config = dict(
    hidden_size=128,
    experts_per_token=4,
    init_std_router=0.0327,
)
Below are experts of layer 4 (counted from 0) of a mixture-of-experts language model. Rows are named router (the router's row for the expert), gate (a neuron's input weights, with its number), up (a neuron's input weights, with its number) and show model dimensions 0-127. Each number is 500 + 40 x the weight over its row's rms, rounded and kept within 0 to 999. Numbers have three digits each.
After each expert's rows: a language model's description of what the expert responds to; "mostly gets" lists some tokens that are sent to it at least half of the time. This comes from a sample of Wikipedia text that the model never trained on.

# expert 7
router:474434455479480477548521559460447436535567439405439541421520480464592493474488504489529514521467466552476495520443457537466460527425529525454463492467541545512503431473509535522470472409490463561453502538522507507468450471529540475452449447515464572510532541436518576508530516513433540532454457533472557464512511444450502464525564499534544496465464545506511538526534458512477488522511
gate0:547480495528520577477451459556486371512509463481499517427571477522512485467488565518524520585534554545527534517531478500504468501455555533493552543437496483500538419498443443543517536438540545469425416518539542544512465423519483488491518505538474533508489475425477473470462513466529470485492488460496510406476579493489477511558537538510512534491491524479458491436485463507416450451503
up0:568515610508489483548475540508475567493474500502534471545489515460470470512540463525429512500419512455453439482479494500562504454539452469504431450412512496487553499474517559456428500560456517520544540500503467551509516557440484477507508456468498485535563487614491496501490512563490491483498582525434493547507501567498546510504501492526512528506510402518484478595521459559496559537434
Description: First consonant pieces of a word split into fragments, often after prefixes like re-, dis-, un-, as in dis-cl-ose, rein-st-ated, pl, fl.
mostly gets: "pl", " f", " inv", " st", " th", "    "

# expert 34
router:486484455429561453502450502431524472454566447429501466506457466418576576528546492565519440540516471569451541570455465547484446533520497521477453420522513504435440425447498493487539429479444530507497547479484519463445486488448495470482495457484494517506480516466531522471488563529519483474490468561525490479513468452467532470498560530537529532463478537402500443564505447465490528500508
gate1:503518490508488534488495555483469511505541459465526497456535551555540581504461485572533531520482492483427528499521477521453566476530448548569494486531429533545567473581523483456538482504516464457488539563476445529460521472493479467504471587499496497450483426493583476550472451440556537540462470366476542546419512506570500555556464457507541506517514525530456492545455500517456496503490
up1:426540501576546501478515510508457467463509484473426522496515461658516474480520457521507497396524510468495534460480591484503509467520500454556541519497468565507544530519507403553534492472531502472473525520583396549494505428497531569504441502469534545461499454544496516460489490446454511483560465454481497501525586464571491505480508495531477502519528518520507511489492578536472463505496
Description: Sentence-final periods, often before a new sentence or line break, plus decimal points in coordinates and numbers, and table row ends.
mostly gets: ".\n\n", ".", ".\"", "\".", " |\n\n", " JPL"

# expert 13
router:509488531509511436508438458462502447546605444498460487497490462453630519517563531511468430492534437544485554579449517558521531522507528495480556532522511532451474497501496481526487473471496478465505516507531459530408504478453505493477492464472516476534523511434509596514497534489482440480434497533520523420537486422521551461481542549515546536522490486438525498589548473468546466529575
gate0:560510473488522487443474536505485478505520538524457492539503442538389544486459422563503501390533524445559542549561503503474505412456473497528518503428441451463547507530459558549542484527528439510482403492584530497458441500534496470480476577484561455479478492518482512578492439435517480503548485546461498555522453479545492524519556504504523480486482479488501558529531519534519475507442
up0:503506545465457549510480468512532490567438602573504497491495529481489486531484517499495440512565501441506556502547489475574530457577451407486521551522462493580492502503516505497480477552570461524542517511570470594554496523499458542501471499560526542481512495406434479500518487472468495477454489510526426458457487533564491507556477455449433508489584465490539464506506502420483490504573
Description: Short word-initial pieces after articles or prepositions, such as inter-faces, cont-ribution, c, d, b, re, that the following pieces complete.
mostly gets: " c", " d", " b", " re", " st", " n"

# expert 11
router:432483504425539447541490477455531504554599509477490505489453473442525561509596516584508471539489418583506542564488532501566489532532550521462524425521479459521464514480482496516498476519437505549517547498526520518434464525480524461462530507481478525552490518514497562475488534446499501525457508546505535508487460394505551474493531552498508503529504509448406493584524499432572457480559
gate1:494565479467539507480536530478580503488488448547451483481497480444454508508457466505435427436420521448593494509533486496499459492488519471507474524450528505528542516517487547502467522467503471509513437571491510383515438494519498457479545531447495463517548611496590510519507537508526469566505548545498522458464467524525554452520505546459530519450475430479483499451440575424465475557530
up1:526484523559488477522511435486444466453497546513485494514507556574533485462466507400551468502501538481365533455448544524508551496484532507492507510537502549427529487531492549535552418502548497428471532453507461530471565570476512519467443489504476442452475497466469494466575444525431559463497495395568498516580557492529504517478491466527489474528522524536501489467531490576517527494466
Description: Names of countries, states and cities and their adjectives, often after of, in, New or United, such as York, France, California, British.
mostly gets: " York", " American", " England", " British", " London", " France"

# expert 6
router:445450487444543431456472449460485462526638503498465516478436480504508552461563496582478471516451474514521559586490516539564493548507566526472510472510509439485525491468485547553536454460486452536556470479515529489459511506500513488445530522414471488520485460554495553430527503467491478524442521493491556504526470420554532439480509542529503513520479484445410485503511536458569478519572
gate1:451462523528573554503473533501497501538479554518488498523437497491483438517489552488444503476576475437564523421538419519453520514523520434431510476519507502475523477497487523471581520531495500499478548461484572489497411465492440439437622522412489524557476427431510487458528431485520441581471496483487449473475444524482513508482462534504532502479486477522511494432477487452443529481491
up1:506564515456420502550484470508526472440479463501526478457498509478582427513498476557484476562468584533378506480486510517506472443473469509483430455490495471566481534502449516483453451465521553533469500462532458527527488558486562533548452419542478463466491551542481466457427560537554492442501537509526483526517564498485479546591516486553439526573563518543522528525496492520517449519487
Description: Country, nationality and city-name tokens such as British, Chinese, York, Saudi Arab-ia, plus foreign-name pieces and some digits.
mostly gets: " York", " British", " England", " China", " Canadian", " French"

# expert 62
router:473529504472578442546451518466495408459576466431467559508487475451539551465515532568497410494525454560512504574474470556516481488531551496475504501455509458394496500478459484525530471490447502527476435484505468443421507492440440502506569490480399445543521530471518524535491501492493470471488426510452507510487536497488508458471511580488521521544448541410456509527514487433523517517482
gate1:439503548428484442490486431479508514475485518614499543498457570539525511502440466484523476615498470498527563521594520538516507426536515495441474533489457461416557518518597491466557556520518460455503453479528489506503483506445474512448452486447441466424521501451441518468421500485487522548496479532473475465551475506487500498531457471536536512502503482507470470492588492543468522439496
up1:511456417603441533448540531552488509465512474506527453529447468547407473509540554499449516450479556496465468506462490461520487609470479498554503445564517505596485535501453541463462437514475596583515595538503534557492473474540482476517523499551529536567457476510497526504541507490444490530445524538509525505468450483516491487467503548448474495488527467499523547552475489459436495480515
Description: Section markers ==, table pipes, line breaks, colons and list dashes structuring wiki headings, tables and infobox lines.
mostly gets: "==", "===", " sh", " Clade", " Votes", " Species"

# expert 43
router:496467489465536459532527514439518468488561437495471478504568482476553509480498518515494451450522527537593512527516483519534393581427517504509514474461476510505507519449447570482528427469475485523479508478509464479524500568450474424465584435507535541580500551498557554527484544446520458508492464550475508493513499432498559545438498563510566502435485476417450475570522487478544481488546
gate0:517494521501569480455479540536468483538491503564529462531546516544508456550510467493510493491528592504586471456567577493555519487448420478545427540465448536551474553450453470478552564530461524496562449519472439491492488494588525542480491420472538489497477478480504470489437606405472436502495480458495504530532537537534484524495474516562499455519505531513537459481508509502507473402508
up0:559560522490453533450462485478469515462498553513572498485454522550477551580431585554494569483570508500492511528487470498461480481558514435494510492504504513570494468566592512546467505473522485470443516422470457514502561438499481515455504561461463467496468500544462490534551393520558522499470441478507461483457541523502446519523525488462555488428514556558504553534491545513560479554452
Description: The preposition "in" and other time or place prepositions like at, during, per, On, as in "oldest in the region".
mostly gets: " in", "In", " In", " during", " per", " when"

# expert 61
router:432513474426499501515534525424518447449572479495451524534518494472589537496564530558535489503471483565477523564445513530532478580449602502454466445459458474540449446526465585445532512488443507587547553527546480480449485536505495423455475493481496556513527544473515550463470558493473478484474485548472502488516474415476555452521562509533480511495523508472467483524504429502528487517516
gate1:468595542421487488517539492475548514487515504491483488522494452429543475524456549490565492499547471498531522528476441432520511554580582482440491471536435471465543404502479528400515517528526509486575485501555467468540489501527495516548529452534461586480528487485516486512468477548534491481460496498425553493526572447491541467419496474521417508515535454546496485522440435506503498545437
up1:518475538536636491514424454438423468498522490441480553476523460497573496496514433480505482530474531493450570489481556542440482449445507505541494555544436525479485521487449459561497437494534561501455520444509468461527509493479510498548553523539553381485472580474536443490475479534512530467469461511464541509445559500485515542441514520497513530499465554504521521441440534479467501522449
Description: Capital letters and given names starting personal or proper names after commas, "by" or job titles, such as William, St-ephan, Jean.
mostly gets: " William", " David", " John", " Richard", " Robert", " Henry"

# expert 12
router:490497481467524464481484504466488473478554434428439519512478457538506523442495522539482439521536456609547455557428491505519402518414586501511517474472526532456478430475470521528532486489490556533459552507583486522478469537467399501522533476486477511530501537501554605496494526429542437467563549485486467478535498467514527482485499567527533533522505475455440510494466476493541492583493
gate0:477488474430541515409440545612529446506541532438547540491531536564456526523461557474527507501513496444520474549608543446525470497489563518498468548572487507510555478496496494521487503445515536560541489550491507477476509459531447469578484493535527520486535540514514472507550467555532425580475471496479476530492422513504520486576494534543498526490508449478468398495497467441441499543473
up0:515522510575433550491529488502542543583440511544462551475547506525475517540529398462436508516558428473458481508484511523508475477476511493519479515503415581557513512525507488595497514562504552436463490479480510521530528533457471484504485553511491515427471480507469557402478544409520485465526556497463489515467488548590545474526502512578504475576522469500458463477427531493506506555472
Description: Field labels in infobox-style lists and section headers before a colon, such as Nationality, Party, Coordinates, Website, also of.
mostly gets: " Coordinates", " Website", " Genus", "″W", "Scientific", " Clade"

# expert 54
router:487515496500531391489460470456503511452537477437469567492436482466549512422561483573504401484512457538479529503537474479486443537460482506491443518441533503489518511469425509487462496436442536493454548529511461454496468536470434499482513425476512519516535526484513546479446477496501478459469461502460531497550471455478520501461553590504528546500433514449487479569553426426603504467528
gate5:538462532461460455540579497514396511555496462491496528569455542521438546440498520550487527533511469507459472536438496451534473477415512598528430496446553519488524474472519441472433519524472508520549433511539501498523466481480468475479558518551490490535573485480556465513532447413485503565529442569507514442503436515539519519482526595493502480561509542483485470427529485500491524523469
up5:469514525511500535428431510475552541421500546564553499426541495535487485553501505478541527489494526510505505499563548503619538549505529487472425460502530466492474520471442527512515460485484472488537525532459525583484530490428495491500511500559478558491475441555494501499440571498481538449520542510514508574479484462503523516493427447537513596457555465490536517600431521477426520436468
Description: Articles and possessive determiners before a noun phrase, such as the, a, his, its, their, this, often after of or as.
mostly gets: " his", " its", " their", "The", " this", " her"

# expert 8
router:471516490472529439521420512462524448476555437490422504465508498487503465488569545516469414534490471594568499562430517527517437502430587531485502513457494484439524462520436490510548466497456546510455527478564487527482517525456436502496521431519475526552521507502574596542504497471566477522522529459473460502559520450557535448554496566550516520514493460526439503496526465491467501565481
gate5:559498478474545544472446583432530477523502466542525550480548486478471445573498472481514444526507534501471547504499578484522529498481518444465552480496501428437503502534571569520428482544559527495525545517456491478536488561568445508542459481490505454459502496453509523496475513553499521504494500454463477538510504485508464457478459558396463503516455568505543616492567503571453423502448
up5:540484540563448464509558526551508576486473533536520461503475501523514500446551517488580612431547469431468484525504514552513484541511481489516471463511490504522544544451509475467569510531492502574488461537519499524487471481518487431464519524502539495480534536544502418425468554464489402560476454542531479435471482492501525587525513434466483521427553489437521438514419516466517565496487
Description: Field names and prepositions in infobox or header lines before a colon, such as Coat of arms, County:, Born, See also.
mostly gets: " from", " Coordinates", " Website", " Genus", "Scientific", " Label"

# expert 58
router:462468526480530425481533549446545493497541423425460561514464476501502478473544490603504416477523457472518484517492492484488445543430496494458484505448516461422500425432474511446483538435424503463458545526497446469504475543443486494454517500463477512553564457451574545533543490499504450525464476525497494482543455411473556495466539562506542549490500521507464491564502438440554515513498
gate7:500436477537487502495507491616614490569484555488414501577437571496484457461476462473487474474472588452513599501523489528492486517539481533535570528522498503512526527453528498496463495449513551523500467546415557519551487473520510496455508535484584504430531543505436482518536482551476480593485496510446502451459517504505546501503486505512588490444523501523504485516491511481446553564481
up7:485539527488569522507444500496448489542483438486506502522438536519494519483506468483463504505465449520480512449465510538550503512465469456489477470466478464558400512538434456499501461465486513517478525505507505489441447497566474553445514534527473432534512532465519498559497429503480467524496526413508513481401480438566573567500442467467567521422471455555428502558554559457486519458601
Description: Determiners and small numerals after prepositions, chiefly the, plus his, its, their, two, several, as in of the.
mostly gets: " his", "The", " its", " their", " the", " two"

# expert 36
router:514516451471520441535501588494581465504572461495475462497494471444572542499502509553523485561475440562509464535409484512519481538463519557436480424532506504483495481430453584532431558460470510554481526472486461481465492526429476462437528432538507508523544541425538530541508479559494516478459480498475572507497441476429511467474518495514524521486456499434491545529512423463527462478563
gate1:544536520496476447588523522511453465479501511487491522507490514488554491364431450580491511478451472533456495523560544464536599516561470522456495534525547561547468538458487452577562499472532466436565503521548563501542543514505462481464557472495526475454484487512563534485502509546562478466515545474544486480524511555532503497497495459489500578588489433517553473519521432502487519466458
up1:455517500530562525401505399529518547504492529510564478458479543557469452573480539434507562505575530433519479435496498556432455509531466504500504561512470448574446510495543525475450480533459565491442509527540466545471558544546533528509514510554491509491457447525512503520480491458436585505542403486471520487482500447560525513533484496504517435509464536489450506524430562514490498538505
Description: Opening quotation marks after colons or said, commas, periods before paragraph breaks, and sentence-starting pronouns like He, there, It.
mostly gets: ".\n\n", " \"", " she", " there", ".\"", ".\"\n\n"

# expert 4
router:467516527491523474528457438446557498518647465502452489484508498453544558511583489531504459481493422512441583544447547567566497560503540520461516395545452520482497507511476545497530437504449480495540527506516500532419468530461517503496530441499518498509484529494467586488475542476436489443473499529525486515531491389495521476478516503510563506513509536454482507567558485444521480499542
gate0:482483493495488473558531489451439472456557502537468479480453474477516471443492441504487521461543469489624484531508491487563539497496491510551483568484579528522503458420519518401493525481487544528455571562540561518448503413502501485408537556451539505504491463522404566470491481473594479542561495469455547471494446480499495481504513461523491549515474457528493523517514496421523518554537
up0:494543554485484509537466447550504556479419526554560447504529517518453504545456509526522531490556589531460515435530551482491610447541543471539529521505528470512506533486526553521525527531579513475472530499442515550494468455472560485496470548471436455458464482501418450463452459437439503499547500474569488530472503535538531551558446425438488486485544458497513541469451489492430514538539
Description: Tokens inside LaTeX math (subscripts, braces, backslashes) and raw bytes of CJK or accented characters, plus odd fragments of foreign names, such as _{, \frac, Mah.
mostly gets: " \\", "_{", " Chevrolet", " Ra"

# expert 50
router:467464381440547463532535538523553522502574514450447504549480472485487476457558535512456519531522455545452527574464460562493439520478527522496430454490511549523471502519517504554471482498483520534539559544495501461468486565407419478470507491519441467524536578537530569536500484536547464534558538565437488512559510440489502477442536489510501542468521537471539490539542468479513457466574
gate7:434455478521551519454507436488461497479508540434460587525476567507519524461507477484522513484506578549462528501558507526543488501489508467484489459479433517438449508538541512438553540490373420529480489488479476510496496476520441468502460543465451513391457495486505435496482481480480475547513464485400517553463564521514570421536568478470547546490456450488493502465459494533485473453468
up7:504548405552490497554587476520517540529458517514489460471489544474460485445528471439436454463488468432450513498506476598410428500572469449553496522487486546563418462561536488511478526548541537495602505489492555441524501528474466548513514576505530528520527547535478483490506450542505486502538500463521495531504512536576487495465456484455476499503446547522542457433498534516508435445498
Description: Nouns of time span or unit after an article or possessive, such as a month later, a decade, early days, season.
mostly gets: " years", " year", " century", " time", " season", " day"

# expert 33
router:519474410433531493510522504532552425430541452479517495473443478454595505534550486571534463536482516529482526523499485568500433516465492518480457446509504475487411497459465530461561482531411519492532523443549540474467472571486510488520449431486417477572542556482569496476499508524480482533425499516457555502500492475481494520435612533533490486499528528437489495573474502529515508526512
gate6:532489474464468524451541535562505442495473444491541508449473504460592534548505520559497461516490545526499487530516461513476436487451477519506436505555500599432452506477469475459536564525505500491508463435522576452532459567529512494534545487506443499580570512515536476491488495603470498568458475514465534439477458522433458527468593544543441442476540503424541491518470504541508506469487
up6:484505544561486458540470501441452553557530527550471513492506532551443514478506475469485529493513468482512530474474518444514524526505512510548546474469483407544582474515528489480500427470520520526423499563459441551491565476445426504474502516512540517403412477446431501496514514422499481513554531500512453592478529481546547479543403474509548547521449470563440501495531487444485502558478
Description: Periods, closing brackets and quotes, and line breaks ending sentences, table rows and list items, plus leading spaces in match-report lines.
mostly gets: ".\n\n", " |\n\n", ".\"\n\n", "\".", ").\n\n", "'\n"

# expert 9
router:514478513497519489499498516452489476467576452508451452483483464426522503521590572515523459483505467553568496524494501521544492580442535556510550400493491534486540486470454492472550458464478497523490466480574499527466464544477477440428516416521466521572487536509582564518504553419560510522427464538508548502468481462521535439475464521570488490506504535511468535548492443476506529533596
gate0:463565445485569465493499438548475509572510516508498572500497488468565445518474508493463460503499452513523450453379546568464508482536492483508595568501503514468463554559481538432470522510552547503460540519506530488531527494450495486490567486500542453477479523538443499486604463484496476510488490522524555539500506517451495525532535489640451539434470568485550491486486520495536503439528
up0:452483483520501537486537500440490455456541542504521529459439512560497437553510482483520584495527528520417574554506518467463503497511501508476473443470441512508504561515555560514535465536506452510512481557470458592391441545499475486495483503496510475482484489471440445429440536576440575519556447481487463553463574463486513501520468488467538509567540532479416551517469516481484518458558
Description: Prepositions following a verb or noun in biographical prose, introducing an object, e.g. retired from, in the country, approached by.
mostly gets: " by", " from", " before", " After", "After", " through"

# expert 19
router:467480509473538468495523570464456495451549479461449501528447436435584519475542502501514417544449437517523573468453466527553468554458579556474491421454509462475528449484435503456557444490454453539485516525538450421504505511474463443488501479498435526507590503439512514519463537521465500481470521509484530498516465472431570497461508540522494567434467519428457496525501472523542532517453
gate0:541456524441542490526497549517519551528503540452524518454477459478558427533516522471452496492532509513537475434490491419550508509506527514467414539469544446430470594532410506533507526494488513537567511522514561519494502525471478473513531479513506502468556466518566503478530553653483506510587465497428520480492440475493481597545437511487436492447531556500477469507502488542491518460502
up0:547470496509482482464513591523511506464491502469496425549529457480496470489528445556500423534504474476563472422486562397507458538543520495535524518464508534458570561527483523501589468536531468457456481536419512476569557511451474470540442457463549465511527459490498548487467528447492548435523533553433517572442548536484430499533508486497482526494552489441469485427548494503515478541535
Description: List dashes, "The", and title first names at the start of list entries, headings and table cells, like "- Perutz", "The Fountain", John, Sir.
mostly gets: "The", " The", " John", " President", " William", " Robert"

# expert 35
router:469456496487539452501486543443481493450580422444466554466502478487527486448474470466535404549472423517505470508541458476526498519517543511481479481488543486467449513484497473463548456391445548550517493501542462492508482525503424457471518451516426491518506523502542491545530519451469505495396540580506504513460500386506510438513557552514526588515518467441485460499484462530546545496554
gate3:431478495445482526455501503537565538529494467471466451474524470500484472501517495447437566469466426459514470458514431468542486543551509534423553482433493452517497475415479529557509501527543516523524572441456514478484481444520528464524524433457530505573528499532536601516492527528498463518492511539515501445434401543511497502537524487418459515438491484540475422581467532498467467444485
up3:509483473555537539432432466482521460546488507503545463493525531425424455535501431461468514528481562550513454463526549517527528478508497495529576479550537454551490506479499544564564504511519502528522578559472488478476494476499526497516467534456525555438620397533474485489506451446474511504524559551533490544448516453498494499482536489459554517437498464444501446482447484522418484593478
Description: Pipe and semicolon separators between cells in sports standings and statistics tables, such as league columns Pld, W, D, L, GF.
mostly gets: " Brad", " =", " Bra", " Bad", "BA", " ×"

# expert 56
router:482454474456501448526493483438499450488648512482457573525505466478528598472536490566502474507440479525485552493446516519477453576470570485470490444547470486510490495496502463491532484459506503488523485553591476508502465495473538468448501532454447520538500497493470552493472558468523468543503435576501526484483489402492588499467518561489533549427464562473436512561492552516536474490521
gate2:514467442488520504533565497514481514453461521510458479565473528474474516479480485480466479509513428511455444527514509459443452477498532439533557494544425522425473532571567499582460533450542485535446453454577546495559445502575507542511510468461555512512468522519468507505489442512475514436520467515511534469562503515506620508566483516572417477558492478461521556503461481545534423475478
up2:517486525472490537493395504486488522598474527530477447535494423552483445521450508501518533483459508508601519525496542455498549429495599467538565475510473460483461519469497476506566490507471535489421509538435516522424508519557472522442460472488436503470501515467444496420430561482539506486506465511519448490511535489572434451515442453468526463511486514498485529480577527461446520431538
Description: Month names and year digits in birth dates and date phrases, such as born February 11, born October 2, 1952, July 2011.
mostly gets: " November", " May", " September", " October", " April", " January"

# expert 49
router:465493488445576467570529593541510470482571477458435535528488489435477509441524539514550464513493464535529555500527503561488489518504511507404453477438526468465471507503477462522487449479437468517504472552540465403488511552410480487524518485542458467526520573471570533593512467518528498571526385503491503509461513441453524505461476557520554490499492534475528531567507524514548501472490
gate10:527434483539559451466491508488448433484507503512407507529525500543477494554519439441491467540464444496484579565552530523457529565475585476477509540503474494514513422536463515486503520467470508612523520525556502622497496485482458480499565472568474505452578538526510504456557547455470405549505485486491512485520501491502524485524449481446499550494467504443478489447528535454481502431539
up10:485518495475490508490480489519517603551485530482547462520480575512483527499534553491400448484535482514452433506468501487538550429486496550535528453528427565506523603480603541460472512570575496468502564475491565477470529535484577555508404547457514534527507483505505489520471445516481599476505481503546451559519514491541459532524503495486503495528540496531479437535526476490510438531553
Description: Geographic and institutional nouns like States, South, city, region, century, plus dashes opening infobox lines like "- Coordinates".
mostly gets: " States", " South", " city", " south", " North", " region"

# expert 25
router:496513490500533438569555546489525496494543496482427550539473470451552440381548447487515458481479457480512559485488481519494464560438514542460494501467568513441477438464497550502445493477452508517481544551519516433542509566503465486479511486533505582551567590487537564537541501526474477504467456562464530510525457454518479504432570526483524517442487552495531500533520499469583483557560
gate3:505542402499468542454445482502441499559506451478512459489558465527518540499433434484545514424551489551556514558423517490441588544467502522470484495576434449466513491435543483529524488497534475516528408424494461460557514508490540518509555437573470488493498497506507484526463539544478525487475561441467478493477554500502482495496533511507460499492425465582541444457532493479504439535558
up3:474463498490485487526519470518555458538505542494475539551458502467443569534562548516444530502489471523535521503528478521570477417564513417555575532575473487516478543562419552494541553488480554512538504493481508590446492511475494495433529526412552482484504546545512607481436477514526517500528434584483524491409557502519554511487465524514564476467476512478437505504485480514500508534496
Description: Adjectives and quantifier words right after the, a or his, such as same, main, own, largest, said, possible.
mostly gets: " same", " this", " one", " another", " main", " largest"

# expert 47
router:457507411431529430545528584460486498516570475439476503543437504470553508488584512498555530566476461552470490567465468490476455522453526546489518463466479540517469512506476439489493434449453498528534475535513531492404516518486469455473482407474425463549492511513523592590507532549504470546508492582499531495526465442508535455510473471521494519476546503510475484486544424462458468510504
gate2:487517498513463563517469479511539475432508455507446530557493488497593466496508493530575538521559514497491466575537461553467517509445468520465586523492399545513534552513493487476459496437513479590521548529500561500456584495577455493499437489527463446570499533542528510474526503424444512516537511508509451479442535573476466431492523531395487551429507490543495518518511531522502491534486
up2:545385493494548547511575490463566517482494558530485484457438514522470510522506522411436514462427406485437587574468560475512502431466470500491473517520531554531493494532493524504482445530479548523495519497489492544534425502540531470531546479509533481517504460613520530460464507517528477480548524574436441572532515488506486518502524517532536544484490535480495525517508614511532460522524
Description: Word-final suffixes marking plurals or verb endings, such as -s, -es, -ings, -ions, -ers, in trends, lists, Teachers.
mostly gets: "ings", "ions", " can", " have", "ets", "ures"

# expert 29
router:471473425457531455484512561483482450505577516407496503500411479451502487491497497478535440528498478594558522479478508538486504547420565499422483510414529521498501434538538524520450506407473505561486412558549474437537454575490511516449487498534511534528570508442508604552479507511494495485472474494513526474545503468469536471507563535515527524530497525437450477521534497513543482481490
gate3:458492502523454494505491483477521433496484477426441576552533589467538463523521544506542508401464502456523543411495541455484459526487455430441497450541492492514484515497513536541507551472521558413478502582556485440495523532514541443477554506538496454525495510554523491448515469477477649519501497461431489520518501542505445485461468498459533459457522449498517521537515470532510428476529
up3:478515449416502481505434488481471455460493512561515489412498503519527515483489545551462517505491445446466452507499540534539541425517488486548547475493498418534467523455503576477416484520520452528565501454493574478502515505509463531476418496521533556511485454496448449476468468440510426456499565503556583508522492426563558445471564486481467534463493491421441512520505525449426520511523
Description: Second pieces of words split after a first letter or short prefix, such as E-spec-ially, E-mer-gency, unp-op-ular, acc-um-ulate, plus year digits.
mostly gets: "oll", "ool", "seud", "elt", "ust", "erv"

# expert 14
router:413501496485501415529428500509500440459619492512516547549458480478546478528548523482540416494505492549488507541468490542523425521479573518461545482519470496487539451538517535456534439446421509541478508548544507496466467577486431457457496460552496500520530512480538611537524533447456466525458492536474532462518471464463523522489490562545550502463445518437472541570538511453519491507484
gate1:481465515514472496472465529491518469459500507506537542423528561491522447520564527512484507410433489441492468470523518487483444513478493521507540495544573424515482441500512470493476495496476562496491463522477454547500449479520531444422548419486515523515458427572518523473552494364572522472517495501540496424539439512479516504452483547529540439443505584523511427493480554529462557505555
up1:567513489474568481535480542528450481536510405490443444432528495510469580491450455500492510512488552437510553555467493506522527539469421506513458511443594546490571517551470497493540454547508449520543479476448492476529496514459502514494410566506511581465553480473442433482491497533546432506523438429471460498478493532472549504551558485534464493439496488433510506462514462523553445464482
Description: Inner and final pieces of technical or foreign words, taxonomic names and surnames, such as Lithobiom|or|pha, Zaytse|va, Therapeut|ic.
mostly gets: "°W", "',", "%;", "rome", "ic", "iform"

# expert 15
router:448490440466523443535495585506504406465550523489480538491445485480547458513485497472544467477496478511549515508488448493542455549462465505407514509430533521519500452485468517518457507427483475564499495498566466471474453500485467484437486423526472505535616551506500600522506562510428489489438534534447484454560500454431515451537549540555567470479451566456472493517498488492519499484459
gate3:507517512465482484514455522549445508524512544476569591524467477484503500500511485518465573447463507501524500375475514486604397472540466541561491521521502486485455512550500541566523507468458562603565485456494509491509535511519516452526576498489503440477529536523555502541580487538451482510435470432476499548519514505563528507468494502488448462500569475551467471496529472443567501469442
up3:426449502545452528458490442440548476492481467531490511465467448499511571524466436489493452484440519502445562552560472493445534462506514405476529459557449461516492528479472453452577538545510508499478522503452509456492476413464492525566536512519530534443453482494507517428420495438564486566540495529520432458498573464513488464515494434506497494509501490455520550444493606504497528530537
Description: Short two-letter fragments inside words just after an opening letter or capital, e.g. D-ir-ty, d-or-id, Elisab-et-h.
mostly gets: "it", " ar", "ir", "ef", "ear", "wh"

# expert 37
router:419462490472477457544462558468583477491549462449481480483472502472524536490493496525506510567468436548498511539471498510481488572455519555479449466478492522465504478426475575480482524444466477541562549521530503423464508579429453470439566449516436572528561514408509563502495531521489490533458471461451568543470466445487510415516502496561545536485465536468452468526491485490546515512536
gate2:527584482411482514552544576538533505492538451557553474463454452555461572510550497532519532538495470522483525472488496450440479507528439443474540529413545519569466564579496522500517523503433500477382508522529509458527495481476469497502508447547504486473501452561555486497540533464575519452475457523496553464543509478528485444463494503518545496577519482502480542561494515551547418502495
up2:542465527521483544520473511518513539507457499562535425536509531600474567538437527513468588563530545492449442477488587525494537561554457477524467510497498563559555564465503559458454492514500445429522498505506501538491492492528507473471520560510427511490503489474493488465471471500463546528520483440507524530427429545584527463547432495550435462529481434555480448475496497502477563449486
Description: Commas, "and", and relative or subordinating words between clauses, such as which, but, who, while, "),".
mostly gets: " which", " but", "),", "\",", " where", " who"

# expert 57
router:500466469466548446519441554439507504484546445469439532570436413449497477410539553522508506503430461485558527467461554522551456518462541535481490467471545544481492463515529533497458542482459494526532490556465547485491481510501490400433543516466482558552551474485581557536578535494466459544434500602446532497527441479492536469512544506494532509507514521525517543522480509434485490492539
gate2:495471436494545494416493483562493489500521516482448398505539399465464445473488541473559554517464550517472535475459487386428485508498525558509505525574500439470490498511510435462475495527507521512509477478522452495509554423466463523502484473550490493457479453435554508519385526508494511467543563450482548497534452504485435548544498511513564521493549442498560460489473444442493491454516
up2:532499518555490502501400469497488568521460518518499500429522570519523499520507494473447507600480476504530496519498517539461506486469457562577557552524533521562538499537456424420507420539509572453488383541493491514436481468477484525480509549477534518487476461519489506508546497483495514497523470432464511468533504496571406521498485477524494440446499543470564587507421499463440515454471
Description: Verb pieces and inflections like -ated, -ized, -ed, -ing in narrative prose, e.g. persuaded, hinted, informed, proposed.
mostly gets: "ated", "ised", "ized", " written", "ited", "ued"

# expert 31
router:501496505487477437536504558475462477530535427395461512478450460436490479392521531494518489531476460552562495540461469458519423578436518508456474466471493492436533517460492499514538530489478555509508503567510501464486420562459460472505537455566467521544500516524563580527573533429490490537459417535505527510551512505489535410494507551488508534457498496532462464508561443543512528479486
gate1:449536525502390497494477487483489474516491538528547544469549515563456427410487604456484571485492498513469515497489519468567534520444496492474421516482476504466494561548572466555445543473540474552514427447508466507578555469446556542541536451498513501530572521500509523465482470505482503497492484480437524549603526500520476517449535525556505485508544549459516530433542552539509518541516
up1:536551467509490454529604513533569465510510477431510413436527510534517480482533531472483540468465477469524458448592455518511474557520441493512503537525507482542572534538523551419515497551539584486628543538525487550549473536512463466507500492532519528451616519518504501507517444469456513488491546537474525449523472507442514530517533414503461507513458537493571470465506540473504489480478
Description: Function words linking a noun to its complement, mostly "of", also to, with, from, including, been, as in "one of", "much of".
mostly gets: " been", " including", " like", " include", " of", "See"